config = dict(
    n_layer=12,
    d_model=192,
    activation='squared_silu',
    normalize_top_k=True,
    norm_eps=1e-05,
    lr=0.00187,
    beta1=0.9,
    batch_tokens=131072,
    train_tokens=690300000,
)
Below are experts of layer 4 (counted from 0) of a mixture-of-experts language model. Rows are named router (the router's row for the expert), up (a neuron's input weights, with its number) and show model dimensions 64-127. Each number is 500 + 50 x the weight over its row's rms, rounded and kept within 0 to 999. Numbers have three digits each.
After each expert's rows: a language model's description of what the expert responds to. This comes from a sample of Wikipedia text that the model never trained on.

# expert 48
router:455448519524487421436501397468638597587461505575478468537463543486547556453517482473483490460567539447430493480502492432475512480490552483486621500542495456464455479555417475491541531514468478
up1:537474430466463579443543535549516550506438535463451546472467519548532492557566497481592574498543444441415462486422484478413454554413532482449575545584581538588419513568530513578476602512527593
up2:472549562477469469503429504517492531508520579551500433465503574473400502505416453482451539521551396501451498527538523492512473539497484419492568407410436512523556610519531519507514454537543399
up3:466550525475405443478437512474529540450511472529431523501528506498543454473566477494497493455470513462413525568617562424483374560474494486522434605486529549554577440450560538380499488604366433
up4:604555524515530535556460507539479441508439472586433521428548523514517513548509536452564577584455593490429550513470532530379444482520558485486555511508404504412515568481406533458428484436452434
up5:514516474511568428555538453425553425500448539494486472431456538481555559502533550464419509432515457586518497453493545454485545486592582479543458467474472553488458473579513472459490478461582586
up6:436487459429436548519423533562508491583480512602507491565454411525486447471425488463474535465505421466513476488535545554527529501452458484483517490520402571576401482486492537446496586507523529
up7:424525499537462523581544486595532492395466480497490522499579509563527515544458481467492509526404482476434475436651529410420486516529572501548515556454444449549488502424469433399502459589463532
up8:452496555465440547499555656468457490463571579444502569499528502443528446549506559515495548502490531448506496495575524530460474455455518506540546566421469451472501565458530381423516369502487387
up9:527500481477490509471507595473544547575532503489524485525441482449556546432464492497479482478557527446454545465410519469505498494490482659441547449556523459470453497495597515576410402468575500
up10:417503520529433486459538435529479548574468532444587550486498465492447476491537477496486529431457520462544496450550493479611488448381479463467549515590524419566464513518481401551506464471446424
up11:586559472593518460586487481495496414441460474595542539487525592465544493514472566537563479615402423530516480436523503429490510494540472436475613486487493503563532501608447476484505507504510550
up12:608526501535631507481479484574566487538455552562428510398444461498516474462424504601558496465483544655497504463442470489497366510534477536455423544510526405412534471499523563461529498459450470
up13:423470435467510512500519434421497592547509466473447449418502458467601442411456478415464459414516517535456552527545447494470608531575529525511428507537479488510505479454450487489487428384458517
up14:524495509492434533475471587514559507537508473506519515478554434540522468494463500437520522512494530496525441393445538454428382571488562460503401602535544405517507469459504574433414596592444445
up15:490509501507449486451489555509578479476400614542572457549571517469439461436444502483540593451452457434532501444455514543491494548528506496441460515432454472528493544570522555521485515576574516
up16:487500563489439517461424540530494533540565453546559498550477475529502482520504494551532529610516503467532429533474382517559462427504493496528567577491571464465520548541537467601500511492506541
up17:490551621486562495450543483559486505519586570465524469588577487484559456496524525495516589477466521596478535442476486503490545380468516561464521448470410472463550496467548514426446495516556548
up18:466509550458487510546549521498483495421448483463450552501452440427499485426531509454443433459524370516574446494635505392412402616414413535401506517472595438520502435500501493475550556486546469
up19:474494546562593488452491494547531516492507512551479554606470388510428458525465535541513497490454525526545569503523543506537424535505544527524552481500481445550480576469397516518437489517520504
up20:551481506476530444511438464552483500495520450514524460496404519566467476454475502513562472568474582522577427524550513457474462500490439400585548414531524516506507540526486578536561493519442542
up21:544569429536604490534429428566530529532450531460498456571523419445450494460539425449498580561518515604518536502489464515454585565468574463416463473506436517532493451491536536466529446478537581
up22:498609354513490478502579480488527502486508518504443562477510559562513501549467505543446509507474511522562578517493527447654521445487504522450426535472595445511459515449502416445537450422506612
up23:462490492546430399500563453495447511452522509558549541562518503493424477455557498493415518500546446491411572508545473461505468504499408455464537517516498648492476523558496457449497581494513447
up24:398534503452482553539564504565497539520529474565504507527424493562456508461511500574532435442509471575563527552378470635548420520448443489488443524565545519469481410560519459469470487430526510
Measurements and foreign scripts. Digits and units in measurements, coordinates and identifiers like ft, km, °, pm, plus pieces of Greek, Thai, Arabic, Cyrillic words.

# expert 63
router:521416504500553492501502575455400419506497471565487524505465484566472566512439489599493460483513567513535440541486500585356558504471541480571373381466518509518434480454464509567411487515415511
up0:512497533531457527502536536488495625476469454417462440570509546512500508483527444533612429505481468489528505493418543403500511423498421495464593586505537438481504516493531495538494448478524622
up1:565458369503436550535542478568485507467410540476468548490463482566455450537490512540522459507516499505355490519435470461442445456479552473447521509558509498596461556524535451582520505546554590
up2:500517527547534429526394531554477494631540541551536584528520520519499476505499550498494531566541489579513561534585582549512514516466515606502518440486423439547526511618421504469453462470580383
up3:569534564464468480444549573481539417384528424511469470570512399481548508513529523529484519559496437545507650568502452462532435528518503468461452518522565516445529539471535537492431519521417465
up4:638484537459559530471467458439529526484456494570444542462463494474541518453491502511496457508534582509448566509367609534509530481581506570508464499507394432531505478476513500501565525543510511
up5:497582571481545441547475356483471471478477477529490488535593591512543563500526501441506544510524496511581432507505470481479498488496565547481461498407494552470395506506545528519530475417508485
up6:526450416412458465548498520500570504481502517537541508552498530528450518525434483482461562484544531545454465534556512451479520463483488456393537416506547563465500479483526454541451574515504402
up7:539506531507470520553533478642541514356535519499559474525491465540482504551531506443478445401473484465425498457518477408456461518431464524512481634490440463560472506468509463423540508548514497
up8:526534532432475507619446529587450485397509483507510431518426514517556551532495493435513564511506494452481473457550448569495467488508498535536590578489464495455524511556512495513545507354490513
up9:518505458588531543454481530580523498579584490516602515496537478424490505473449505522491390468534478576549446503505549478493478508504543535485518443523485446451436551576543516587421462519561483
up10:500533527423522585496567503431474558559503494487555534546499545467510410591431486489558533455494518417552375538421536505516521469468501554451471526425437389477434528495491513456496565507462440
up11:437548521469570440523600439577538459476402545536551425522474483519595442495461501447544461499506492582581422469554461551480443479518506481496534569495514458470505467613464493497551565428584468
up12:408504488485574457549483526603522550516445543492536466506426493526503488564436574528514513486561503568539441480507450515526549609542587511557519486456453440552446504531463544430460422501537485
up13:412504534539512536496482449477453475549497488524556428496506467496508529488523375485510490582439494497523452563584512525483546511482536500470469486484409440501556482406582523434417549478469523
up14:456525473605442468443452584504564488470512464468517485568537541543563407514417561545551533439530511446451461435560515533460534448598517437580516474501399480558602454433515510579444543516475497
up15:466465502521541475520573484471470468440444470571499538568545458505438405548545392458455490468565450501501557539503493465522499520460438566408427500494611460552469468528552528495568545554481414
up16:589527513539552568564481578532457567467501500576574576518500414493502427412503565488548584590575482357505487528504560496445514536603553531481523503393525617508512443452401475546508556574473480
up17:477458491436457429482439491574487597543484572531445550508586556482501439541528551417548466482556537496519573458474634516502503501510474476500547494505473479483579489499512513556446538442530503
up18:503482477415506405522520511491493484443491487493527464522548406467608488578523427449535421474490529468562447497578479440445559535458501466475455565494565437631509481462449582558511456529450575
up19:435458504517534506530587510481455555529582372525509622565446427440517479424521596525530487526503482515489509428482407525476453546513503487552477531500524586374502456467440532482470528477475520
up20:534507458455530523556536501554423519450434471427499487583483469548383515474472480426535593541360462514516549559458470557411413511397469501507443409593523467590467470486499528536521444543514481
up21:499560377486576490636450545531506486452504430431491523444506493486471458408577475489553517431460500607476554521480491490448506564513490465513434520415538448532441425470494497456522504507505503
up22:569481459405542414468592548526410485480541443491377544532576557544574480525510572498450514538489510480442480425493360486529416433450464513397450518497490487429464525523507476508458478523447545
up23:495509486616438445451553508513472485583521529530562509495453455577355441467548457582450485429411495510463519584534542450532521489493510448474477496502634478475449488482461442579499497518565386
Past-tense verbs. Past-tense endings and main verbs after subjects in narrative prose, e.g. ignor-ed, welcome-d, found, made, won, including.

# expert 62
router:576515511582489504508535465478534620495531451475548425414462463460457514449460535520531500552504507422530480497515513490477501634466548483493465482442514504486472576421589483452603476479487424
up2:509631540472497409450472488594472511569477563522511485611494552515498487485550448520528510514564514574561529541502493512450499529435554484542487447470433554633499451478548548534509436531510524
up3:479513541523450499467489489388461477480521488508478554459489513529489498475581470486551468416542501534436594558586392441572395552544441429526413578453474509468598501449555588445456453527400461
up4:574487484472554495498480582523505543434508474583431557430549451544475538457565563547475474504431546488419591484448498633451567561580483522541467495503521577516490463442449541485574452499453501
up5:433546516469466503442507393479515480454488522555426471488470493512532443417524609457521527528501488535492485456527512548425365528537562408556494566488565548546522412555447459492547597617498522
up6:519469457546455460571507518550470581493552422558587443483461471495508513471477484531426561589514491490514507579498450493440478485455440534478547416447508461548490463447515484449392457512490511
up7:479522501425457450585606423598483521472445468493520404504597452522502442545405472467456561468494511520421555527528467428457447375519570444475454589503482566508524508545493538516526487498486520
up8:491530533513464546529511529403461501411487485366442535436482501539511427526489521572413537584526471466545500451563520504525499547469578479475549588469478481482456443570537480432528424548509395
up9:481513549537454602549488539498582492492554425569591539521470468508543452489470497460579460535596456442473524406555467472508534542561496505429492487497537508483515534472542474560462523528504518
up10:471508554494494546484506415489504544618543561482547485414471508501498461517438452531512479422515512487429429523500507508526488468504453526547445498413439443508471562514465561575563425429494445
up11:526629447497457491466532488461551455465420483578558483455456559434547532562473606530552522541459512584527480465552497529438486526544520401490451550459445495533558562623565487504506546488461512
up12:438521567503566525564517536551455484531490527566373463445488424529490441473394413534592487531516517520453609487613506524468457510495489497432467487488488433467574460560533467494487442507507470
up13:570499455472441448492526519503537596473542494399524462417499403438499486500569498454484508452405505475535482505524490429536493450550467407504468554527418507453519548480580518500481429541458496
up14:526504542630449555466476561415602521443578522508407508523514430548539481493510447601495534544487493455479483417400451475462582472541542493484533508523567464588508434473510491521462522559443418
up15:491537515440451517392512444556429483535442560503551421438530612555536549505473519562575520519477457473497549525577547510560504486535531533433460495523585493608518523521500491490515510548532505
up16:591556520581601485431459567516472504523552436605527478497502425532507471525534565599562473528469446468593464518504438534543540542507521523480511518488556369488602495524467528431458478364494478
up17:523415532415489530513489441520571513563527633493531464539468508508518478440494521490436485427513422499436438518357488524492457499489439474489493494581447431404525496513611499531506468429552507
up18:505530526474506566515486486478539473520479463585525526556532418425514521551512606468473510538404481527541550499608621480400561583456540544514403533525560423547456490487480403546557468511538493
up19:474446554542444543543461579573564470527486497522426585584495505457494476466350446547467441510507398542522567557597475516467510587520481501431511472438565480492458467447399477616475442494584525
up20:571574472416496496503491433519486512491474438429557426509412538552437475546440411491520498593392525538488497565572471567454510500497410408523502397548502511545490545489545532578558499543477578
up21:415448522517532553513406535564492499403520449470494370516467413438489507485555404501409635436470474534429524445436599434539530558563455462545541541446473538593528480494534393496539501448523483
up22:547502422593466514484486450551482542485482631469444558562432559496494432541531420497418551491529476500477477425562586395503540459394477449545495563573528468536477458514534401484496467497477418
up23:540496411528457523472620413468476482561521526568604422579520524571378448533499488564508471503448550490370550484510510507535476557489429560534469415486577513487507544470499437496596526500481581
up24:470507375494515412534542609461383511465425486513506455484517471595534524448498446504502433547542483505468478522495442503580435475453448446460479565554511452484533537493469564543476489422456534
up25:486549483476394491519508435477583480489464448505457454487494581492482506486444542466506479410395522494506530534539571470471511441563531513426492453547518466545504530526518458424571521472528424
List conjunctions and connectives. The and closing comma-separated lists, list commas, and clause connectives after a comma, such as although, however, including, especially, but.

# expert 11
router:470495459524583459484579508609502537485527470403474456453551397438547527488512479483498493475543538483477502388504524428507503390571532520472550462522552443524518429470525550545414486480497509
up2:483579534501558492434424569572468516603525563549481445450544527509521469460511488484590607502459502507580472498537501457455523594508502480465469393374557514546575461564499508550504420498525464
up3:452490488486382467485480414467598482443572537623524548514477459488568495475545555409508510407519565525534567526621562468539385521505517497455432502479508521501431460464455524434485494549449513
up4:537525543421574458472500563487557543579508462531417586434485431440471495451575562518494575474531542468480570471491543560407535466581513539501514478429498592513539454546456603515443422457518490
up5:634535467511577447614550455560470411485466558578483582487421509462495525440552537517467472460450464565451480504476422495466399457564449447492465415551490580407429402474507492503502474503454503
up6:518496478508494578495513558448506546551406532503591441487492450516500508510541478395546559435499510510568522586529509517530489487507464513400538352503473544493527391464454584633492516449582490
up7:471533494518540485584525474580551453520497483433480436495535478526522436513435474473488455452499495553371488505601501428426521497458442457432514523431445505487482426428512523470558425522512508
up8:489429546469493521560451563530424543497445494409450563461396465424436487604606503483551475610532528471461493482467466551461520511534555423569479554507432456417551388519485494485507467556466474
up9:517527572446404552573504444487567500481518542489634496500527472457485505563424446537514458470545475585503538520549517462581572429422503511522495490495483485575523532559513489618439500520564490
up10:554464507411468543496569508534456507567474520478573535461538546491583457556438410483529499419549512580545563573535421519604476551378493499399385558495488472544552503605518433574504515395528464
up11:543601437576542469526545519569412492435504482494508569525506480559500519507447550538536526512461476522575474440590573459504433517470506497549543520450525516365589538538536551524475478478458512
up12:467499597484594481529507473560581540441452603508498515421515491474505456556495491487548511496434485488429498509394507469511381582460404479506515527510489469468448499529540501542487448461505514
up13:524474503527491559534543420526515592506590480451509491473518383443554473497445458398413524524505452432484439563467516478484575519581576493509491459486581516514514511493469476561457458471537505
up14:412552414468471524482505520511539553547512513532471505547628491528564432503483447515481555479523520494468499473520459470402517448526522511504564520524469532527563406407595519511443598529452505
up15:547442534519469466472490530414589454558420517504484494548596469480567536456472609499543472562496529512558512532470443524478517466526501524410475487401509546541486586555500569612491563412555487
up16:422446498546475532528548508495509535521506557470556538396524483474530423423516566510462534461570396411504556536538482513537412551439539468474542475412482456498516485507507484566426530511604537
up17:516586597516520533527534538592522535491669603521509507478517473519509441438490560462421554525488517476481496478465523471485519496499457491422508551458545425509442572505519487468624434476498531
up18:499456519507497475492461442513545568407511486473511464555530460497600473537448458525596493450486507503507419438528477478458489571506524399495398504418555485557490575534505512542448613524463503
up19:453630478488514469460565405557476603453466511435489488510444522459513470470406505641444413430506529453535536510529545500510473424559510553509585453514507459535425502416533569497548401495466545
up20:526490448544560443456476483558523502539597451512508443553447494560518507550432560582596530499471513461449577483569478504465494472481479504515589553506534480428599540371552589512529490497379534
up21:502525494521469597530482486564530472526452499487483512586481454495550465503588405541560563500506457541518470538462567495561509485468575494546469515478555477466523364485424456586561427488564521
up22:489531511457527499509521550495584464555489460491547543472530452466577369506543458471470542509501492484576488491490505526533501473552525485535405598445525464497361501547471473576414504479489507
up23:551538554522491558420553438552499465511563560562575504470409465497397426493503546510550473470442495472419447480531447443605519508474427450470460488507453515489533532588417489468508528585552528
up24:413480405523535522443537549499354587558484528453529503427432534506532485426502550565594406500453508584474427464475469495448402519530422493489520425558475501535500527472476536446510513575457404
up25:527531545487509566472410528480530518492529460504548471624499430439491494587472447484538450581586537541519493488489583496521489408520487492458449526501495346597520505565579453484495590623502439
Abstract noun suffixes. Word-final derivational suffixes that turn a stem into an abstract noun, such as -ation, -ability, -ness, -ization, -ology.

# expert 54
router:598486522470549437525558500490458499442567443400496444417650584546588527510558482489559547477465491486541526508559610422483533519499529481557446440452544605466543450485588399532387517529471432
up0:533526531502517432458503485528517543501530512460434473551438510492497515541514528548574505537464429475476418530553486461524544486560497460534566483517509446550472514524466576505496554424591484
up1:469442443488367537505582499524623473535380630474495510455443509564545357540551433593483502493516425518416478525398506348481477536506521523577553487529479538548561506568556475537439525495566479
up2:501545507506543446559449511511444451542499500561413506557511514408494524405442552488492523461525539511555580580462533429470455495531531517446533394484509538518432482500496464471422438402554523
up3:534501538415446526471500554487517493468525473540418552505484517447596601341524475514542524419480529458454593563554460547468532459462496561477492526474378513532555547451639517446521505574482495
up4:547488521476493531468396532506556573505516494572430517419437475404497511462496568562480538494516582488507511438385611512425553531542554514473471458583484524478534427489446476574578546501509427
up5:563557492541539437519531440475495437492459539531443503496479520492516512407524549491499519509475444613524509472567479513427490525598582410543546510493504509494392410576427510546521503447497600
up6:440569459428429502503515539516555463518489479485530464486544534552496490501474574451425563470490437459507488477582549454568455602383480498469525514439545449537558441413437558449448547474463423
up7:463423495578489518545560403525536517465469547440498435464562473577534520513522541543511486527453557485393419497431558440483510455518562447545489631436437522437503553499568478508481426577478474
up8:480450518533461580537460543393454531482498470516517477459461442522432429480488493546463497536486542503568436452523557591561415567545531446539501572439564537396495475541590481498485468492440583
up9:517497414504444498475540515518513510563492462528550403520468533549522474489506484471469395559504516465460508485561499454443508420508512509539569493535553516573485511486644510551436520508576511
up10:510450540430471574477489455497600525545453528473572381585551569553487507489391485399567517489509579436519414588488527566474437492447469554481503467473490529508476578492553509479512464454511454
up11:479544339485644479539494524419550477470426442508474455455451551470542499525501537486574447558440455503553437443540549533487464514498485420537531562456347561458550507609549480458573588415490504
up12:498551528545560478573480447533518520548415604537496508412451495537547492451497497543535515520489496525457512424479550389550475576504539552478472496561519407532520479520532551487488436525501508
up13:560516451532483448485606416451536597533495421439476411434576512403493423488479475484382508445396496534562509544470515475489513547541545415468435472469444490477553572450582480472544388474459511
up14:407481476561413542508496540508495539463458537460446481490514499557505445457464470570444518419502476442456529389457519485425430395490430461612498495480489445606581490408492509579417594499442457
up15:546465494429488570583542460566531498556505504559463515459540503434453471448464549476417436469543475568484425606503453537435555459549621548499467490513485505516426469597404468539544473549536468
up16:467507555612561499470468582434495501487458531603545536495502401487537414471511509670574544550488489477553543531489507544514466552487502458457509478429521503538496479504590475504542515533457554
up17:429519518443422477523496550577470443529576554573512499528487522501496389539569475537538587497488466525482531526467503426468390472440447425486561512525536507490487491471600509604445564433477464
up18:501500478497519497544526511470473436441440452469480544504554483425510482540479516447515533414473502516440497510557503442439434611387454523550438563577573518614548465545482529455527550431479483
up19:523422539532492509556507558485509529446523462499421554572536513512572487534460450449483540457492395516479560571531488446432526481486543579547531548533542435475538511426452468554398451474527476
up20:537536493514458446522515416578469568470583509490475453518503455532405470500443476547517542505449561504548513547540454449462339461492462519535595470503539490412572482449395580534518525461459469
up21:554563411448521533542441481521507514415458469517493430492538459511492479593527444437546519511485480496504559529436537480452520469445428429471491507445515526480469449471497610516529542461472516
up22:581532315518469535419548495579498414526468500451468487482494451596569435455489412605503475488457506497476544509433484489571410545476442487540430510598557530458447420518554530483543392500451588
up23:489602399512563532459581503482494481517579516530605610487490433540433435494395474528493401514409506484495594495460532545547524479485333491542435483551463469518466473586462468483449475424486501
Commas and list connectors. Commas ending a clause before and, which, including, and colons, list bullets and words like include, Clade, Genre.

# expert 10
router:538477583545585526491548470478546542478488502491463408472428472453401555503496417515491427519527477441481495574483505464559462474465513380480478448465526479486514535418516488517542445506534469
up0:479469493523515440486529524535567527492464508489557419581401508500543519461463493458538468539485432433491471580615476462437607530623579629495584524535465491479400487547449481516474510466592503
up1:552466426531481505419522510498455531522489510549523596497499456569496441509512562572407508467436437477469454512485432463369476483486553498548525531516518484586349548629517495596551470489569512
up2:515474511444480468486468540501516516528431480591467512580526496410576476438526463521458513548551466505504527496453543534404438512514389502394491406595460608550573522501443483607528506497508580
up3:532551522482394618446523528533480477499522548516470618452549520556552545509551482526524461442434426445421500468431490463531466512455533511537525553522459607468543523475527620436445559548467437
up4:627577518516508451505415611492557554499532484577526563443546436501492527475521601488501485411540577466570474487418567526444473421623441523619500536478514460580520516477441498521540448502416426
up5:598499449521531476453574449536527456483487528570457510569477488409419499503522527574487473458439443631521501454472522482522400522512447494478440499529512526497517452640480505514458499445433533
up6:447484507498435575432499500521556463456475554530559520485467516453464495596448511494447591448503501491525497567505452506546473450450564470427526471487456564453490491505487461413411487562555482
up7:434530470449463471581554459667538502473510482419490394449496512546535388471507491478381486488444503496395526468615508536501528501515614461471498542482457525467520526486521487465574422539506558
up8:529463549437442591475449496446490491458422581487591511455445475505497523455525491491444551482515541455574413515496583542380376528463529520493545600501511451452498529584539549432478497534465483
up9:442486479566510448489492479600525541582550422511565456532515526540546511453496453443455473498552432489507425473527415526436454515428523605485526547507539524459459558542644472593436531498488523
up10:564498545481477503511441450559578535610390470445557428476402507528450478493447534546533487451518539500528509487500516518549494465527462572495439516538478455554513540568430505475495533495516396
up11:587580479462500505521439426406537511482548444519514494404461577434466510540397569445565530508497504506570535493498579551431490429564465459539516460466511552505564521540413549525512540456417437
up12:480557543437644477541523505609518519531518499505518435443448498528541406535424489456500498568509496603504486414493524553513454529472520499436473516468465415521556550555433516601553515399523457
up13:453476485478461472531481563512449559485460453464499450384571442514615471465471494437466576430493499467480529541570454468496500526548538526480442440486508422558509545486555520528540470549470473
up14:507491463593568653439521554481445492471492509532566520477471472521518450515557478504450442444496506416532430445486518524471493483443546492442574567565460411510532454521531515421396561400486428
up15:575494521445529546581439463430513534525476523537480483479540464458470456460487565454494509451523436497551517548506465491457531455628497518457504467441605448577458431524326433547524459485499521
up16:501499501527539519520477568489522510455498480595546561548487471543502452469500528585573575489501459426565481540435457606414479503518471495428502509520492602533493542472512504539557517425499471
up17:538602563448413497540360466549508560586563559472471493549472476478475430545534522445489502531514541469480454492391479490555409503479450451463559463476504444451502468450520436522492480508470493
up18:454489390468516497487586581521516511390507502393482499516468443494575488440516477473466488568456461478496433479539543443320460518438507515542430418490533427509555429525530489551529510522463470
up19:407471555477493541509444498579589531521532473470466564516559481501410461514382505586488490503462461504502468558478467478476568543592526490472543508448543560450573576419453448511414417463547485
up20:600548502522465463444428447555481524429468433547441487554390459509421498555540500516430534546389434525520443486529423516484362562519411549530549457516550497434571464509520560484550438560435560
up21:410497527500513541521430511591541536417385499461515435536431467496453487509468478472506521502449421515515503490529500602554546437434421549516468539447396589496397468545533417462575479513496472
up22:482537470479539534507458523547512450483503504520559453522519532547537444515579468561450520523489452548449491529540449532561552529503554456496470547521446553540443529460542391566497431436526470
up23:457554464528474482418571566516529488442514626447555552512516509523504465464438429599512486501428487499452536525499570457594514472459463454433462445462554545440489447506507501581461600452537540
Numbers, list closers. Final digits of long numbers, closing brackets and commas ending list items or table cells, as in $5,545,955 or (H,26,31).

# expert 4
router:426467556545442555468547443496563500483477496430459410468536500420533568497571542447467519454475468494497487428471537419530527462405483461472526498424534507467524546429445479470568515385533556
up1:454508456585464528464617465439493546472430467408476531570474508572562485440532501486493531528489383576509506485503456511453450590448541526513504508478476483515456506470535445507477471543540554
up2:459484539506592420471480573413514530583468493518478522507570558481595531532501506511494546444533496519551453566507516553472460563505518407477556407503437597458541506439453545460508500466584512
up3:413598551483502596481477502439551419462562526462522523501574516422544480513592460538562551449475536481472529554510507456554443608466489416464520566499479572484493463422461541421510532436466530
up4:539578512497431451473484514447580544458473466550422512420499499413483463426517578466473510585457560493445529421466539521453501476508496558463562471506502500485578520488479477464516487507515497
up5:425507541455484474484441438443514418481499532533542529522405454446467464543526523499484530522491414592494470433560457495506487431573479416476553450434518582482499502546467465488479454451511563
up6:498570439435420497522389492442526542482608531624566485550424517488439495443501451473585593503514447460584470511494582592490552485453413511466547425426357488594457436476466531564556459543460483
up7:434430517411500498534571548610580509458468526441433477431511408502527502518482528462499474557508565464461499516537498450429456451459511574402546591492511483548457469557467475419580427471521561
up8:534564503487434552482426544495476452418445569434503482514467503458560436503569565523510536542488533519437547438533449591581528546528537491494509555478407526455576515554555529508564588513500438
up9:438545518508495508511429500559536538477474526537485477473504538524532542406539488476535424587518523468435539586423579488432513518425455453432528419547409558545448556483552547468484527562566544
up10:447488513445505613472470511606539516537484428471531545520582534536453495610486473464515486434436511508473546579556492519510479518406496491524490609572481442506526457522461548469630496441455485
up11:473519386595533449569542440485504463431481527513600448541501574471547555494447601474555500562473409524624463501512559486536438517472543462525476563429464564460547539575500517464507539531506522
up12:553477518454585549539542439473518550488466500562477452400463424532546531475455504532442467497523529476449602462465452493508487487532551549513471475434525491520594512495479450607422431505490550
up13:447482488518476489405510487466437661548592550451547489464482502496535444555441435457465557492489505540465501571493475491502566545512577435432486472465487515403569541423533480533512445481496483
up14:415565495565448459408577527437516566539495471494534487525518454472565429469493518490566532569485627454386533554448543437435543482522540492524580523543503510484501504546550552463396493416457472
up15:500534484484486420527534581549559481464538504523482449462536511576518442492554518478487526499494556494559572548480457459435481477503528483454555443437590413458482509534538572488494544532501480
up16:551481486513553557507456530450485520467569540583501505576395577466525526472517518572472461513520499464523455512459569596414419435499481520404590519467560497535550556475422465527528546525536429
up17:525476495470515436517492508543544424528554542442469424493506573427546484457590525412486525435427469517387516546451565515448514529501471457446524493537481442439550490520530507529355483395543414
up18:459468523571446583481549531525511485430590486475590511527414439412466466491536526504557555525477428448483449518554463449448486574436510599516544551430584487542525416510452423479516542521474408
up19:415446546520457490505567517621556473527518459439466572597426478514542483415468546552546479406488390551439566505601394473494472531507514624469577497447593412478493428474420505489434497499493497
up20:531534472540558497374435420502422519439495417452468473523468510456457517522520421540530456450421489531440499484542471441511492517486431468544505418481550520472514480505470628549516491539473491
up21:497562393593509574516538536511549510444500456539427524562423437464488498490547448557397517499568430527508547477528533515560473487515408524525574503448518473561528432511407451616477506485443528
up22:451587486451463504480532498599492491501480506491563569564514513556499469561578570484442466529432592557549489452530489473613467488499460505498494597565552541540450481491475455444401538554504568
up23:579589521550499482477594520487467476442512516517545584531520525481452461437501578498497463574467482503441478573517469492550486596543373424434519489495500478574500474628536466402425588522513483
up24:449533529553420486459576513474476525509393505485464465375503549555516489510491525484502501476470505525578421501402476470574430584473418541518534489522497410440510513529570561434546574515514533
Infobox field values. Spaces, semicolons and digits opening values after field colons in infoboxes and tables, such as Formed: 1879; Location: ….

# expert 21
router:495558516492513527489453534607586506444437561461446543443433459553548538467466523461469477536572507439568499467467487436421467448547531541472469459530506355450451403505467510508440512505571517
up0:344530500519562488481595467580399482622493456459552521573553518549538475506567499545498527470450379495488563562553477461467573463460501530496582476496484514463491497530506537538411439428503513
up1:481554418441430526510593500531528496447510537515461501452462560546508413489562438475572489437446454508441520554391560464434472559369433519503552494571504539491513461547513541537460615464541466
up2:458525525477492393490433410525492488563473514614574476504573518450490462432543484454486541539550451524476483529564469571478440568546438472437489386491508517621511498485453460518568451434495418
up3:466510534520439448467541510521551469564529483521507528514537505578629531402545526586442415338496504467511482518532411436506441560517586487492514592540501507481503501467519491408485493557487466
up4:595533554441464531484516411468494578504506518494469546422469458441508514483492570517414518579488523441503509470427564580479496422510530560557553579570415459494545616573476534488544571493484400
up5:531594452525492555394468408398518478446489521517476486497493486457371517495535544498516482495446397593565499432542511481487380580471450363471494488468531474514599422517440571372551599461498545
up6:478564524470426534519524456498555430489466521554557420589484446594541388529424447475529571507515470530560495558544558507456470544425480535470531458489501544527480421445549496557542547497538586
up7:518595493504449458585518485576570490467506501472474457514482491516436464529529502507539494473463506586366599535465481508495500412431495489448464579444505438491456502507516488431509498474480562
up8:513530463487417531495444547493540476401464519414480507387396495472473536484572553525518512550437480454461510524526484557558477569573532516502542496490490495453468476554590429538526398480498473
up9:485583478422508487553592525512548599496467430489541503601411496518606530459488497526561450519566419474509552468501404460454506512471446557561505461550424489556489448420689547514526529443446557
up10:479419501485507522496511573541598508594446517491548490473507498531553413429450545469365578398469514468488503418528459601522538489417527517447481516530428413492526583567444489459539509370534473
up11:481567468537629465530557428498530471429483509485479438472445443494518489474481558502537498565484455543636474497492490561571458423501486523518588554449500536441563533566464473522518512433503544
up12:471577561506429506469464560554535537538453519559531544448534458534496483522385476541527494504538552472415543415490560448596453513531574497469497465481515477459460515570582568525480591451527487
up13:468570454500464507425544438402521549633460381482471526455579408543561518460489468444558499423509521467515516589506507402498507505489492483467454478536502483449585540421503524429536473445371538
up14:534438492567455575464425552483526534444482589489511507568534458551469462465444485461443480454516513570496525533484577534425432492499517340455458475497517510466577538485559590501454461588528391
up15:564548516464498490506547459563511381527539542469517524592608519532481500448384414461457523536495528438439528480477512476465507449539481503463478518542553540515483559576506572569522509481522502
up16:570509524490479488449386503435469638524441465559519434616453516594589515423589538530552441405508475499558500539418452526428435516452499519569503473508572491500574509466511499519542519495525472
up17:540482493504523496518510516555542504532489578502558448533503582491541414482596564501513470462501490518443497587393535610507439521488430418425471527577447461454507505511600472539485497468460510
up18:550532432490468508474633540390521469462508442460495527469526413459496522500530547478467500470502529476470558422599514459481492504421553556504454545520509461514530453578451476460552574550467430
up19:399432512539605468486484442520525517566520441443460590529509515528554488459449523577534481442502554486407477492617451484444476546508484564496535470555493478569473533494482632562544450394511549
up20:479516469505494439469454494466455507427561567441522478551409535537443411500491431489614616455475491504534443546554423491563379467468492449489530390522474454496557463472434575524519529513524490
up21:569513500477510530601525433486541442444472470466442553560512422459493491457473486425601574592535440608493604521562590478477487447575537516509500555529414494464439562503445518524512532464519552
up22:497470462465505453480528545521489487549507527464483526587571492464525443510521430524440507474550498558501543486450554436641562478458525468475417470582497459472446489468601496422445409527546536
up23:537438482555472469450545533512510455521495539502516544439474571503579441476459593584500464516475578504353453501470453381537557518545459544526503542500479652501459519511511521477534546549519490
Sports and stats tables. Pipe separators, numbers, team names and position codes in wiki tables of sports rosters and statistics, e.g. MF, DF, 1993 | Seattle.